Experts of a small language model: 40 experts in each of 11 layers, 219M tokens.
Below are experts of layer 3 (counted from 0) of a mixture-of-experts language model. Rows are named router (the router's row for the expert), down (a neuron's output weights, with its number) and show model dimensions 0-95. Each number is 500 + 40 x the weight over its row's rms, rounded and kept within 0 to 999. Numbers have three digits each.
Before each expert's rows: "comes before" lists some tokens at least twice as common just after its tokens as in all text. This comes from a sample of Wikipedia text that the model never trained on. Tokens count by the router's weight.

# expert 25
comes before: " the", " ", " a", " his", " their", " its"
router:541466377523465534522558501455513501476532454589511538525499524487454524425521501579514482476523484486593465482625496517509506493538496420443508503460500461526518504486510383508505469536542504470460563458491516559463482537509446542538498476493496545471503525519496457491570509503550508492
down4:541538525493496455474523478489520485501480550475524459503539466496443479516508478588540565407495532516481506412467498510565506577495494476473493529466486498493483518533503502468499579515512529468496529533540447482505528577430509522566538582527435431531608515582552509525499472423451535514
down5:543445519523520483524435505468498459513444440457526534523433464544516496480552454523518558502415490491551462527508506432526456459481430416494567435500480484492540525504443518507521467421576526471520530515512465467510564506506548511555536447522472506472519546584519464512427571524478437519
down6:443531475445560438573524463427453472471487453547533481496492469515521464507409488566533537566517506467535450513415503571492504503485485527520526515558477452471556517541513523541496510463469497500451561514485524449543530542469463559498518504524529469482481522459487592577468431483407528530
down7:485465529473490427516535523551450455513510480513544440477416499452502539524489507528502511470461465532515569437522457508489512475538448546538440486449518497498482566396463474436502493504529527484540514504488546449556515471592463449545493589539454572508511569456488483461485509572431489515
down8:513468510485560525469532534475527588503583592533504499490453485548474464512505440427510544574454467442540464485446457464550464493471492485486443581519490531459425546489499503531524409446531508545500506486573543574470506502541447514492484535510451454523463487488491567481524473469471557513
down9:476463510421587511466535510514563466542496497452470506513503551521495542491519502568464561478507493493545488508463497462483502560444572506540515448471442555538521553485469482461528492527554459538495505517430480518474453475450425437534500471538447533459507458559590436603509475500427491494
down10:524521527482514451511591445493509443561524445482463574516523477420440528460519523470500477516501571456510505500519557448545497506521548512472495569559508505579507522548488457473518514500533516541528498509513491468475423557436491538558508522509434575487514431460462476465498603525462517422
down11:496503511567520562489449464485467473504477475557489443550470476494536514441481497451474493593503552522496470484497534509505476644489518567595514555512539508518401500484568511476520523527485472538500455496497448532532484520507446540481608512572475494478484562507476536519528494552502517444
down12:516520486515508429508522507509510517383496460491504475524510462489467469479526445515485499482482475479480499564524479530518511507505389470484471495477522481551445495473575512512527514482496488442563532548417512408526483502569574458512484455486476556497489496458466509385529505532534397591
down13:492553560512474542486495541452515507561582536482508471446464556609456438508486555538460463458522533514588442502544478457514502473506541518501542533504488524567543488483513525537485568507511392492493477479480456493550563509435550497543518569441516478544486508484525449523573494480485451472
down14:498513374485477468527465483535485495503586470518437506584518473493519467604505519491501534459478468599488462535580542517424484550502484536512501557546498491562488531427455425509488513483491497481507487478425496549444535504468520558532508478476514530482522425560535466486466527544526481493
down15:547504495541488475437512525527493502408463492508461524503523459515481508465483507412409568534461457517566495508511459431437476497478436537561521487438472499421442529401498537500476503483503471523431460534512540489479495418541507479467476504508504500537425489432498483468471421435481513544
down16:559523496501456600430464462491478488529492486460503500561431472594493530494469514486487457538531415536475505523432521435512460490579520552530525465514473515498463521447537511444488534456479530554463550456534525596504479431525457479451528540496469502500493440502478495550477575438444508473
down17:458459503523526539480512465522503575558535535527529485490517489499514448503446421519403483502450432472496457488437447544407464475512426538545519509491498537484527464526524513546417468514500507521501570465531501522520370506515497484522562520469423521529422527485536483521498524542491469561
down18:512526456488490532511470486507439503384484448552498490594494566556524487504462504509581554516514515458487520483432476523512498464415467514507469542483486519484551538485506468490485542583473549475490550588504540450498482483460526553453480538563418531476497527505455451466500465499591558467
down19:514430510514485518461467527516570438508473548453355420433515555454465485530473477474502520509475526527533453509433479489459466531582490491540422578515478525497513566502532516458467513532564576486510477495472484477507521437537464488497472485521538515543530490502472530550596522492449487492
down20:474469455495493486499537471470498413544437538451598542496504477510507478499437471506471518517480554457441473449500448528479537500542483533514541419478437620464472504470441513543497461535555510503546499562552445542502393523541480533487498491506531550465537491506472481455523530480586481500
down21:555552462494497521514522539490511448546512570520549534459462555519525527505497484522473467443453589492392523501480484484535514552510540588518496534553493543431561524498513527506548628443457547488430468543531481485481565484552431474449511555505477466454507490477514496538534467509483488475
down22:542600377468462531506501484459465627434526594485463516451559438510479501422490549471493559512529433483526476431522510476537550528534464514528568479531505465544532467495555533507506479516490510492492509529556517481521451523483516491418478556506459501537520495501508476526514454519510493465
down23:497385501466506494539528458492524537453580527487558504453564461483511444477497577483448517448497542491490457477436475516496462482508508493503516463461501461415417460527435508563506405517479421513508494441498490503466478587555490502469445485441496482474496529558504546539461544452485522485
down24:523496472514538483441507554495503517519456515485493458499497445459502475463472379549474498582498490440501539502528550495551560442526522545513489509559490547474445465498522484596497569495486416446508450498429450510537561467464518479490482512574473531527456531492414539518446519501554469558
down25:453509487518476535531555453537451463430501487513457541548509495471495506443424512526481448476478531529552473506530549490545486528545477476486526417475531451493487498417538430521484487496492531466514529526507536577483413569519508516534529530550357460517537529460482471559452496428470454501
down26:479485530522464491574532529512480509519489421495477485516485516490512527477552494453484450505457563469511517482513477493464445558595404508521462499528565399427503478516459495508495570540480520512485534540537508505478532418509587514508515492534477489568528410437457559497483566470426535473
down27:508482529562556509560490552463464557443526469438469452543557475485495534453462474496527502589509494487502512629449473530494494549485532503456526460541489456452529459479466478520584545549489519471511459569473428492467486539472526491515456493480540520496510443432516528470555517557409501466
down28:519542526517491541554464476442501479475547527513423569496571481504458523480547504511489504548501534545538554464618474504481427532459564494552508482442470466531470508530542582459502482530547492495549386577518450519547506500528520531453485475525505545445510496466526563503498513492521547575
down29:408512461529535485539469499513443589478526536502511604508467421542422576477500528463449465542490517513489517555497551511521476513469498411459423562542442549434525506429491502524502509493488471474479589504525516488530472531501553528509425538515461459541482485460494526468499497496503444465
down30:505512495499578496481498475556487527470469541409595559439533481482464480463526410474498518465481529521476496504476502473457497519426471489505487518507414522479437493502478505481512499516485453542566528533502482485473442515452588525489471601424536554537607556467508490566509498463511490462
down31:544478500495443519468488422459493477494518508436525562526513537413490539489464526530503429522489504489425400487480480506521507508406510517470423506486485519485513554463452467483489502466521484505506477476479445439494561598513441429526573470401501543445466539515471457454498549499463490529
down32:582487501512477468426497507441452458458585470418551467519468438460543503572465489502441492455459470466406524511516541494537518488421453493448541515459528519523481516484495491482473505570494485528470507506418561526479499494528502445503429470442532502532500443446488479441475449565443507525
down33:522576541505424552528514515499537523490546526447463444487587589577469506545486481521521510475457452496553470542498459555496412497536612476509534465506494522524423519545532472513495462474500500433490506429473544506452517476501474504506493428485494439480444491532511475452580487473514537451
down34:512468517541500535494460482447553528501490476525485507559538505564508475473567519509470504439435507526426548511459459494498481566514382419509456509509498469586515475466458451523481522476590519456538485531543547509519504412529523536533540525541414447450483448464459479534507498503480470434
down35:485520509511484456475507460472504525513485488480568451506535418559537472476560466474525486508493544526541657486497496518566483464425529477454403496477502504502488481516499561496559485480479503525479489560503578437450484540551477431530488450557496442573526546471545553480474495531513543489
down36:521483522466475525490495562526460484456476487478517518502504493518456511468499585424502498439450469452547502515452463549472497493485471486516561441489496424527473469468492512417461563477551500530493461433474519509478463533599444501470517590436532470500492441403438541508585445454487485508
down37:526592497484496591561498494527405438493574556524557476460474589508547451527517537495462544549475522465508503520492498498454471477549515450450553477510491540534455486507488507469515492492561570556510537542475566456474573507536408505523509484489502578482509454485541463494510453495459558503
down38:552565450474457437477562486511459459494539556487555459543470558539458521523557510402435481520539532499525462482522402532530499499548544431509516540506534529492511514475495493474523486506477561528467496482492437520504464531396452499545547462473547500454498499574574458561537487541507447493
down39:441548505483480467517489562548504493566422485482543530485473442469495583510434588514529454506424471560535526483471479537472522480504520553457451461539553545458521514461465518586507467526485536508491503506612443542515455561524517437468495532550517481579512445485513532485517521537507456534
down40:543493505514432524485446503501514461486531492522469508505498460452525561602455553494473510496419497474519508470468507489542510472529481615474564543441463564459455528474546494496498540445568507526525490539541472496555533460506388470449446429516517497521455549464465463524470412486531503481
down41:465502406461479545471531534529486463497514536527506481526502471548424449551482481544534494591503508502461494433484499560528473535481558525485470447458483503534577496507543550485569471451491528453505496508517452489485518543548494539440448480483514506452574514447448453510628469512594491482
down42:469450518553541441473481480507534518502531520493473508500531530516555491531473572533614499494532567508508538508535545500526559507482500503470456479568419520552535459506446534550449512572437492568545517492563577605509549525510453508527514494466459542504514504495439443523502450528560550488
down43:541550459523493534504407531571534479449460507481504459451533520513446538498519513451446499460477464461538485464472530518480478437538522454523457516500413462538493491486480552478608515539497483581499440515576493447527467483525564481457503467466443534572519455560450514406498482467494526521
down44:476465566475464529548478460520465435508511509483532451558577543465480471544509516546515538428525485505500499499486509468504477528533416571468482527558475417506523495404568541471464436487457440520444486452526463521494482438483504473492511504430491568499511424503571477490477565585469504501
down45:520510530493567497502461475457481393506593572473482476495560505519533473536411488414517456460493503476485557536502501510531616456554505495471512461534525546470519525486480527510455505459492483493467553490582479483485520502434463499453525481528474494503493559440517510540522511609532546563
down46:509522490443477545492499555521485526577500531508562495555533522499553623477472531472543466460495468537551553449502470611498518472420471505504462507486447449482536527549468522516537478465505518499458552455450461456583430534551530448506527451509487524488491494469444527601534498490490511517
down47:512518516485541451461502544478504436479488520499492516494460555479471480513556513536456515534532538510540497495496473531399536446493498490471542475504511545471476481614467501481524527454439549476564509430445517486504511432527472529485544529597503431545522485405522461399449465474477440449
down48:458483538563527473521448513520527462517522375513424478514520482516490518538500558493513489441476475482564483482545449497540487500495452554504472414530518502472588481517549499503531535506588545460436510543510463548510538487548544519501515477469579494486507446540559545623493463494470511471
down49:538525573404506474493441480465497590473450551477455505459582529570499516494528513514500538486498526570486431456493583571477490531434446532495514578482472475482495427479492504472544520527544538532522485462463494476536448492530491520464477486447573511418508518488535541490500573477535471549
down50:485541473492530484503486528541461521445508489559513467560563471554536482450452473496517465480518454492502489458520576433490535486528482475486529439537501490495524438518446468539503470493487428495493494604512573550480460476581569439553417489510465455523512506544525495439482520410504552588
down51:486531498485496455510482506555564457436502448482457563445522510537556539500508528487458488483437482465518550441436521507563446491460486574528517450518477562475462469597510442524523498481475520481555485550406576453535439471475487501505509494563552446507468484499491483504472510431469601484
down52:516466482517524527493460487559492484444488465434466468569519473526548537530608525527565550511488489503462555506443508511560566474462480513518493552491493481505528508478496555554515453566477574541524572516460582478465453536442484538508535526493476416540529551508493487435440507532536468410
down53:505528500513443589518500431571533420527373471460512528472472489562536585526497495465428488515509585565525531478480500480471494505459445542559529532511539500432491530478511560534465545490500538463486497550518529553448499533486471421523464489537459471504551452514485541536489506458466523516
down54:455440499437486469526457498437544517522575546502534569452550481365521458506512540505475528511492524540480456576485474560439502492533518519531524505548476499486515517569469539494560481464556585496547454524486458509533469511470524526429595516486486502520571464506547503509511459455484466547
down55:467503518504520541535486515471480504517506469532539507510539525538534494476539498521465506550516512466565514571488549481562526441538533461459504490593407476576429558492497476503533489537473496475402502457580562400474512487488411586532494474484450438439496528532488486487458486519506548474
down56:472544547468522578518592513425553453510467586521586522450501546497558495487513486469508571507543526450494527501462464522527479516503401470507497486596418541480513511461503532431482556480497521472483507438508555462404517512481500522497469523474504554504513473463505562503437526513453493517
down57:493527488505449582506524542445498430469528489513506526472558483614465509532521557475529467416512500492532483567556418499489527541546538510579506523490534532457396472538487570478492480522556473473506477521549506565450536518476485527487514435531499476479480427495469491576539493553471461524
down58:490486501470467495472482458495479527468410516465520447478484560501524469540515483470510530560499497476464416449549532487452491525543546449510507468487442524517451531523485544550389467427509477498495512610468463516564482384444506509563460491511492558563481516461477508493495465514453430541
down59:433537510481453571557520490550514436378469480529526486530490509495491484554494529429547464473409486455494500525509464521477506487583479437544464523521503540471490516484516494429525484529463471504538489480548488487529548487539524478460436433476458577507554598449448557525520459516492461475
down60:549460558482465488482512540523540451465495514577417503441511468483483433464513447532584466473485481527520436579513501576490448439508504542578496397460408557473544473488541508505493555502537421497471466493481428517516507482499518473454528461519495512471481454484543477519471476472507507566
down61:565480534564484534480467467518531495438460496488516522513530542525528477444495579455451499492498502434462452464550524416511495531519496467509551500528475470463489536441460472478563490475482593538521551488456455477453527526578450577488535479471579505433548472492461607567499500484491538470
down62:480506545500500489451563455487519565457515493495475489452466524476444514477521487424539581527561447523486520430465627434461550408455510369527475510481522476510508502524510492486508518526466473517500465533436528458474448534525521525515529486507464544489566525450480441506493514563477545496
down63:491465490526494515450519537519530513536496553461476516546500509429468424538506490565532468482503474491515484537466514479495465549487475449449552533517444510502539500552429396548574560516409493459555595527457490551599565511510524509467494466463502508476542455509525524546503530545487464426
down64:462479512525494443567454495483570495526487465568508481464524531533515569489586494477453458493511457418583478427517401516492499446501523482546516514521432544454533530429531523446491491525545498479512488506444592526526514479530535477466443447474430486500575552500489556498519443511493519521
down65:445472506519483523536483450489458535518480461497451513544554572535490572523488565489548496513508506496428527523543455557492457443540505506473650497413480458439472543513524442519497507504506576470539508491556543541449434554469542517512539470522471520463501506506531460477504488460439424504
down66:435530526472486475480402495472461460554418481512535549407470465529531512518479471537472547596481526568499528516495484448495465461534515503480540557571465550478494456458576529529454510550500474480550479462518458534496512473548520515452502488497434517458459461538468489612525540500520553535
down67:444535524442480477571532502623542490512470407481525516520500457510563509553495510456469442455506528529456513480512497530495518484463466544599495475519476452522474446560464555477488561408472453456517511519494573512465559519418519500541464487529437543547532469551523511491475540506505534502
down68:499509508530475492465554482429506548485507419536536487531478473504517489524489527469483542481483498493436451535473509533441525531491562510493532509516485524536531559514470478500502459459503470480552488495448497463434531451534519600485551475546474439498486582451393417385500452530577557528
down69:483567533504507435489453533440546494435548499435441409473509519479523444539517505525566553491513507461486455438447568510501481513430466440600514527498490441513524509529508442541495450481527505546474490438485496475488570508516475496470485503571491497483499528546587462510447540425521559506
down70:529475475505481459535510478515546533504541507493539491509510536486519448518433519459580487490506471423584521536546519565469553491483483407543371487464495536492552463520401500518478525443507435480480447522467479474490459599559543456532514536491526504448508500492481499440505453482481484435
down71:540498493552464459454514516475500502499488533518476537485523577510524477492443542580475525478487549498525499509483521495495455544472452551465542504436492498479544521525465422579525498508495563555429531477494433372547539495506508441498553521493477458567412549438566468540496485563484451480
down72:536554538539512455510473536451425516506481506500391509513513516466532500509493485503425512507552508461545448456505496571437505452433423557517501474501494486482482488530496551511469496520441559458449539442550539499520475433478473583556497511487452418540479581475506483455472440451511437527
down73:471506523474487530500526569493577412483540541504474462485546470550501515474514401481514483487510549409509482520568450612493473461524505495474481547496522542451452466468495509520534489513452468494500478545463548513421514406545470516543447532510434478552456523448500473477539431504555458497
down74:505529455593487462493529409486487430433530481457503487532477514489493518496440465555466518456408549532554531475462593502516516498474494504532541484453472428489416410519477512537525418493485521524570511526485443448489474517449499510523446532496469469537488498538436533585496483513525511472
down75:585444531498472495515548508573484419517482581509505515450575566544478496498564524456529449492407528473461521501548542523511524484551442534481428496451456512528498478549477533531524479564607482473419529525493454443482454475489514496498492519491489484553489500580528526502560501557516497488
down76:480495419513456524512557518537482525488480468499456529481486521523488493448481560437534528561581449455558480565553553501549461543463531503451501485583490509549469550492478500463449476489546447463547515551562523522410411468520506502521458545551541491523507464401519508522522510519473569477
down77:469465505456508525526470533525493535526500527418493521519526592521512520505496477488413481494531531430475446521504537480503509467507514508528524483495506514454517385481523440478492498537587453434475504518517479501451545500490525590502419444549498408519484478496544468554405569545530461562
down78:510425460571533493585551524494528477530508544584474540514489457547464507476543539401579505586577474506527472458501511552530479567478477525488466517457443510492516453492522454509516460467460488489511464491494421480479446519527525525525503525510508472594507534485568529500553433523437458478
down79:525454513477564494491480438503494492506558493430518511486484493526541423446481490536481399516504458558506511508494495487499480516450525487561492406463582434485488566541589436441431540464514484507502485482594539507507452493539506480457512502456531500453500516522470443549487534600531477463
down80:516466509496468539478566453484538532569450524481468618496496497460533519485523510534473437460523577542514503501479475488448493500502471474493466552521549535524503473477536536439507440481612491488441393476475526518507506537572527573504506523494473529528490475537465539625516510520512564494
down81:541445500460492537466501449552503512441537500533513424562545528526495552486530433488464566468501475448461596489426448562478423505489498476472551511458570510520442509551477460591510498434535496503528469436474495422470497484471471535523561501535526478543540529457440464522482512513521545531
down82:450479549504487503509459585540486521511490488540509531479555539483485523466426489471497536499445554432591469480451499510472482533537513501512450419498480432519507394450501439466512534462502490476438508509399502544431474438523455589515542536520489501435543495439491532469527536525533487477
down83:459492480492475494490548546472508493539492466406478490543452535503475418462464457458555526446559519508536454504560458568473544534553545463568516504493504498558564453582518442489449525534544538486489513521461545492500436502553419471454535461522475474439522557489516549499445539545558505539
down84:473452473464590555534517480499523534465508514573451545525528525468523452531518516572530472451538548534516513496577504505478442487518539591508487447435482486457551547479479463534528433551524491547471528522520501599490423542492490488531426423472545531506489551462509438518446494484541458510
down85:530517477496520530478501496444538515541517447598411571477495495528514565474540567469584529463519452412501485403546468528551460499492544459468478562536463489506499437443549473568433497472521484461482448474503444432454446477500503517510503471541565472486486547512474480551483486523481499496
down86:495505492475526522445452470512500438490514460461467531552483558554532384500492473447410596493551508520505473482486529550560532537440485506500515560445479454534490462519511470491491510457480495538445495506518529580504545475514543390486491450482429477543545537532554418498527489493478457524
down87:505574534528483457526516499519511464496576482486518582557502524412486523538439465482521523535502600586563514575523532522487489518476497485564472527449437502599518528574489430494487459513580548537479449453479521516527486524494541484528519525474519553474428549472534542528521504516486482475
down88:524469545438500503511470501461507529459529546531525456472442485567530536562469556510512502426457459471452529508501450564420558471533427533523512398498427520513485541500503485488498476469482503502463475564532560412521582537530487513516486583496489532465473560508456462541500509534558563521
down89:507534443499477534440474485509477570416517474515434540555543528512558466533474533451439571522511491484559531527480500497473518497468551548486563461481449533577473528506520535436503501473429464595544409500474486518485505457593505441479481460463484442481447439520507518447519532480516531482
down90:439477466523556451519544565552534434584502519501524507509434456504536486480494435560541475526503442537516493529475485481568507499552493506566463601524509480491514432480512464427414483512462518509485517442537428531522511491523491482472433557471510463517519534518612511481482538468432524514
down91:486524426565520389477490501487445562536461481462461488521555512459513480412506523571431539492462500493488481479432481489431488549509508509507536528521486516505526490488438490553524476475586520539447527555537460530454507456541548497429495530536447518436424426508500494470554508462456525455
down92:481541427460494505417497531509519536504514521392554488482460535496535558498493511498482484568466479468456478537467515490586454515521520527447494468532525499550396465493507524521595561517487549503532528526497510501524483542554462521422529470528491426578485493542454541458518534450552421500
down93:478512458499450515524499522516499474593516495524486494477576510418467525510528506543521544465450472520497476573511458439469589472577519480529435469513540555462499506453495399493518543434567440505483564498476504475474500549436514513592578489478526529479439557507502484526523555546523493507
down94:570488489511506500520480563535516469508580517534483531547509512592580495511500510420431524496521505406549491461506482496543495508487440535576443558480489517480498521492540531500490568471466484506497429426540513536534567525570518521420478455500448563425532464468499525531492512438520455495
down95:455514519495425530508496517565422512557458489546411473520563423464501509485436513476499486483428452498545562542510560473490497538485470418453493448516432543577427486523532532476532465464487488542470512492468526486495487483469523479437512445525505479454475502568528562500457507475556530415
down96:497510525515528550422478561440430477495511570514460511605502543500473480514518524508484411437511524466523467472542530492453447521428484501491556576513470438423553479524509496384522510472458515506512518490498486496521503538544513465456426455488452467499501524559499430457477427517484527487
down97:498526498438473451493533431477493445496532506525457502492457497493400487471420591534491380542461501497553471482502544453484472450503498453451519547539477512473472522525551496472465601478485449422510492499497530542450512504509483534489556487542526535393523492479430516519516457532515550489
down98:500525572445463599514503441468466474490470495509478536395511489516528504553557551506551587502512478473455528534447507527460426509467515589533554464529447457439509482518502431442515497499513530523556471451498442476437481490541499442473525554512460485517525515546493489464443430482455471478
down99:495580517518486465533435502504460494557535549528448529465452440442508549470510417526475511499457566484487530461546473508464461511489559506490460483456549490503506468465453498570487485531612524518358485516536478549499495516535483525479501512476474492475561536437502509530458410486469570506
down100:522496537488426526446547474570515540489494512533545453498482487498475506550509497512418562476477514533525583503461509564480530468512414521544515503494522421607555515388544483530427513494458511518524473433448538491467498531460525533488534526572502477466539477489537496511451572560507511518
down101:559530450485498581455494480608545465520552487458538565467509629458501459515529484505405531547468489424557524518438489526481495514509471505488495531514480551517411498538537431548497516505482546560477471491544495472485575486523430510479480481532521542512485512548443486547492467490475485494
down102:578463528475452481455454553498562486491495466554560491493510467512476518513410527531500480504489543531491535516531489528545571494441509480522454560532509478533510480464495470566474462465532448557474547442505504519425499557555430514456502461547573460466546530620488436506468537564481499472
down103:481482496571460468511334520470525558488516513485491519498476506498545400459537557594461511544480549520530473491505467451471498497461512465506504525536448487438555521496462501489488463471542525513561485466499455539477505505535520558432513511473484400464535438551489467425477525467478514485
down104:446467513585501584504446532498437473476509477448440508577460427481494472464507533481470509549509520451541534484470462512493566493540517512540488531491509507428489503447454470568456484498520591467470547495482418487532588599544504458443506526472532523570504494537517491536444510526469488534
down105:555516498518488504497420567456516456508479549508472472561545572496519464487487554514482446501462481506432517471538508548435516472454554504509508552374523415490576444513519533439429493446520507494491418453524464526545481524459522489499508484496566533479469467537438460471530442510535497459
down106:483525520594477475504436473481501459521436529539480518478549569524504534410481534491451462527458497498497523490469532486488492512537535554540517433465476505526521490473565529551484485544500415497467505402545525434520552467565475533495530493502505604444519418557470548430542503467482502457
down107:424524505412472500492497503504554511550472435471406509556467485543476528541482489527496460558484481489499551510460537439486505552516556471482517531457476481560508520504481492522493509493497470526548588563522503540419531504442503517504430486472528615599482523462520461452475516477563528571
down108:523554486500469420530518508543434496535477468501501535490505470445487533466555458498491581541446446483517522415463517500463470484542526556484414481446516468544452452485494483435515465445506488605522453500524517591519454539516454485466507543594467532556502465493497531507456577456498508529
down109:428514510496435526402476479477489480581499542507547610538526487469520492515432627518527544519523502488449474533504493479496445464459462524519526491589491454548496512488470473486489492460468560539454496461520519503442473530472419458534550469477503455523539517552507547476529518514520482590
down110:528444480503481485554526422500513523582466455528573519576537438491491549502517561484471539568486438375535489512496529509515525482550544460397503463496521475454481490479495471528480523504458533477531549551492499510490462486541492542435521503460451471492458549514429506437459457463422521506
down111:481472534514435462484544536535553551503491467466494530434513470622558514552534528523424472497490504477456490447569484496533481478494528488530535509585465534508557493507444569425471511518449482475480486503410575433527529509518473466504502461466453531468516451565496453576485455501551515483
down112:449473519525592520444474502469485480531481464451459525493557436491542568497559484543523494474478562505464489467531499469402474441485494607488509546560508515446544505504472556459518512525587497477562478576536468467494513501403498482458450471442538528506544496491519516478507466541575469499
down113:497519491501467482473540490507535443528441543502487454494625429488422417474497418501491468566504513494517492522463506529464499468419466519533468465514541479474544521474455413488470481463589485499539554486511461492556446515581430496442496525444466512474542462559516497509485572522487505498
down114:608530552528524516536398505495432519514397529507489542499478503472443470542464545505439472494465519557607464463515489472449479480492545516530496498497474494502572504495509478495532586523486499519449433510543454414457520501506453448538483453493537478549479441493513444467530500473471501561
down115:429488523524469520556592457507535444475469450502501484560516586529457483544456415480593513473518403521501524465550470491583495466514485480444425467559436460568453550455484539480474511485535443450495492440506518485526464561483433487475508490518462468467493526512527480542496505513507518500
down116:613473447492557488495521483529577397445513553487546539478508567480511466500455492506514555467492523517467455489523529458498523443421529479524539581535489517481488541494468358405493492502546544486493566515526503488533561524555499490485484520497503476542503489487505465474573512534522512473
down117:537432582526538469513463509456497474481512532558539486545570605510515508497527517611538476456496546528487539541508535575483426470569516517506465540566475535526503465491523463506525433428479452541467534452475557566519520506511437482480523478525531454541521520521474427509489512485558534463
down118:552494523534468499489466546495521494517570469510496627484457627515520483509484490459518531536532519516541535445536518481533516454556531509413549508466472515514444589453504480536514513543460394513503535462550559498458445505477477447478473508472480538519462441534492536538520537518551555486
down119:489502450480591504509480496510498457489516543453522499392499449463514454436475402489414561544488489497446483509516456442532521526625474528518477458483561467508559521555488526508445555508522523534438459515499495468498454453488453449524447512499516561494520495527500527522583491515508515559
down120:543530445492472557543478544475429519565476457561494538511522511533402501473477500502524465471483494443558509530514492411394479433522498488487438562500475425498463519517536471497465526475407520489516499517486463533586515499513525518532503509498489425472481439523467425522580545491494470452
down121:532463434469530534496530480503430501533507473495470481486476461566524520489524466519495447512456486510513537497481491468505594457499517565528427519473446503452383482417475521516531494438550436506430436571514527469437500484489535519576519551534489467546500438536479552528443525562470546489
down122:467561479562533526472571526534529559506554482449553512472518556468517526471496465460527468433450533494558540489433507490544516435458510495494455443532549554508480483527519579540551530511456500555534528575485493528546503489427567501451480461514553482489480520538528528421527575521567548457
down123:477467455483429476489517474501457429554507507530517468519439523501430489449547445482506455476505493508489494498433425450446525518573522483496451536438550474476583480498469573510400547542497523461485489480551423542461491572484506499506543511528428551444548441498471505531454479513507459546
down124:508464517531496601520486521540519537514470487561570554440492470550528502511465568490486509490495453513512522508514534458465427485522546446465551575435507481535411517492440474481506516514495448527493557444480509522542513495498540471451524482562493469469468472578514463609578507544456424523
down125:473461549527504497507470521547394583523528446529490512485475469538505433523458494475515588540560473465558505513512459562505478477431459538508520500486512524560511461458501456494510446583529527501437567439496585553483464542507491518482446462450486580522509531557445476511428504489528528494
down126:516531431463542502509499542493472522493573537465511517468509440472543525506499534537508495473536414501508494463482493460586464483467438468472560490485485468487521487528514473497471454608427484483524495412483515538412456533405488460479556529541532447515447459551535487523461548483475590458
down127:507493548529530482578536509503500492517502520513503411455511414592529460477508490475437482532543454569488474494529530517514580531500449419540541516523537549517433489487534514501501495457457514457481566536451612544593521491493534505492567471394496500483483491487450513519486547512481486484
down128:538565466506475552498440496418538533441522481498526479453533443571518473486472452445495531523421407527564538529514512496493508490490473432538451512474536530520486506501488621518485599519522493428484565460474511460460475474472432490476579491545535478526486507519432496467506491524523527458
down129:451516567506526509498497400550528459516530501471483501502501449463485561549474490497585524534471516486521539510501404524480448473480503500590567458529497506492549565480529501494465479388484506553524523543555536473503515493466445580465544395498527521539508520471443536561485541461538514496
down130:526507525530439470405585459440443460515477478416500481461465506459500467465495435451553513482540496554463489475490514512500530494498440495535466481495493478463486508536464486505558464491498498492496488505510438481522374445551552444410436489428567472464527424515499488493479466524513494429
down131:478438525575491524529538539575459486497421488496514543568510494517556574497504494542534466469483506532460454535420435491433571468508535523480433462522540514498495480447438423471493447558425500458508555492506573597534462483534552498436527513509536511496488537534500531525523484524495492462
down132:501421482502563486557522510528485510559429438483507468492474558502508587469504503531524550510517441413508514498524572497467504492512516511470452548544484528428523563467558480507580524533479564485543487474440517588514497587484513493535457502509549536452529599462498523514533504522512572469
down133:542442472506519505485540472405546490467469571582512540500505506437538490494524427477496563446471482511512520524540509516484511535469497519562501559460480574507521478536550495473464471546487516417455462536422483553477593506467505439563461489526517494595471495489569509481501495515570430497
down134:514434508528453455529474490495587510470450510571494464491541561495493450496515457501494421510524517501437485507524488512478446506497549452477466587523520452487436484530459527529410499526502537572457439523461522533537546473484486529467551507515531458512480492407431480471459536631517498477
down135:517530532489498432488507476462549512474477555528493481450435508517489505498505442518591442476480505507442518423507495565488497471524630443476556458471473492499487494417481481498487471543469463480482534467464478475500560531543530536498449459472584554575488528542500552497505604558448497482
down136:532476550508442550375507485448534486502445531478443486475598449508551481512524534485443419499507426518447473471530515543553508511494484553509560495482509486493460579466409528447443528555453473480498486491508439450566495492506478459447470463496523480506481511535508483487462529473432501561
down137:517494474442520570541485535594554480481511500498584524548557505580502597469427579502490509422511487530459563562548480484462525516490431494471502527548494452511451514494461510476463467451434428554527501442528474486522487508424491487536560516522491508458559473488503513481473460533534462478
down138:442469528498475456479436556500556540510580400490557501490458540459482494514516473483532501449550477531460521583489426500466501567440450511497554480530451590538518535582478524522457500452463522514474529479447481500491550499497507487548531494507474476562485437437489435490557559534471493446
down139:536471479480447515540474494547545466526473463464480478504577579484455467505475482455559480455584469498485448453527559466551485476557486465518531511517510535473514542558564502511509469429473517426553555450486553507482480522534486486526497530475444509487564483586459413487454548521559591524
down140:497504425521516425484504447545534532513458466504551469502467555531522495501476478489537565407514501466427473491489519536478464513464446522399532504523498553488517437551479490440578543485494490424551504461433533441419513437499493472423533523489523508518428518545455547508484458484506543538
down141:527483548504453505491539548504503507474557497480498505505540468513454578547478520542530505498444468476498495491498508545466497469396466547527487526524509565496381457446457497484500494472403439455442477543467432487507516470510518542516509426567488554457428603470439536483506492495463456494
down142:477459483549565522511488539440455457521524496422521516548481466451603457499542521531452503489474528472435457510541467499470529569507514498541371517504587531447481498515458517524430484522499514488539491428465501516508495528515468509543487497474465397538462471551472511528452567450456534484
down143:465463523548492594539494481477474500450507492502502523527524468544442543520455477405485557439523503508488524511478483546448459490471501487484525514454454436529520521430601530573464573583489478508455494469504513472439463519550469506449435530487474468540507598447531466474501520490474502587
down144:490525520496442434493529530574415501473522525505567474465538516459563539502466461515464529535558504489441498439458511445575557526540486465446467526488560478510526457474497480487452525606470531414487556547517499549575512520483482481551447493456517507554491477578488479507486520535466489578
down145:510432531521533505517472495508464534535516533467483533554484459529484463503532505435581497513457426481476450473515481459467435485469463581509492543513492493508476521559445526553456505455518481525586503454531505460427491492458517451497459619535536526528563521402501486502557522441432437515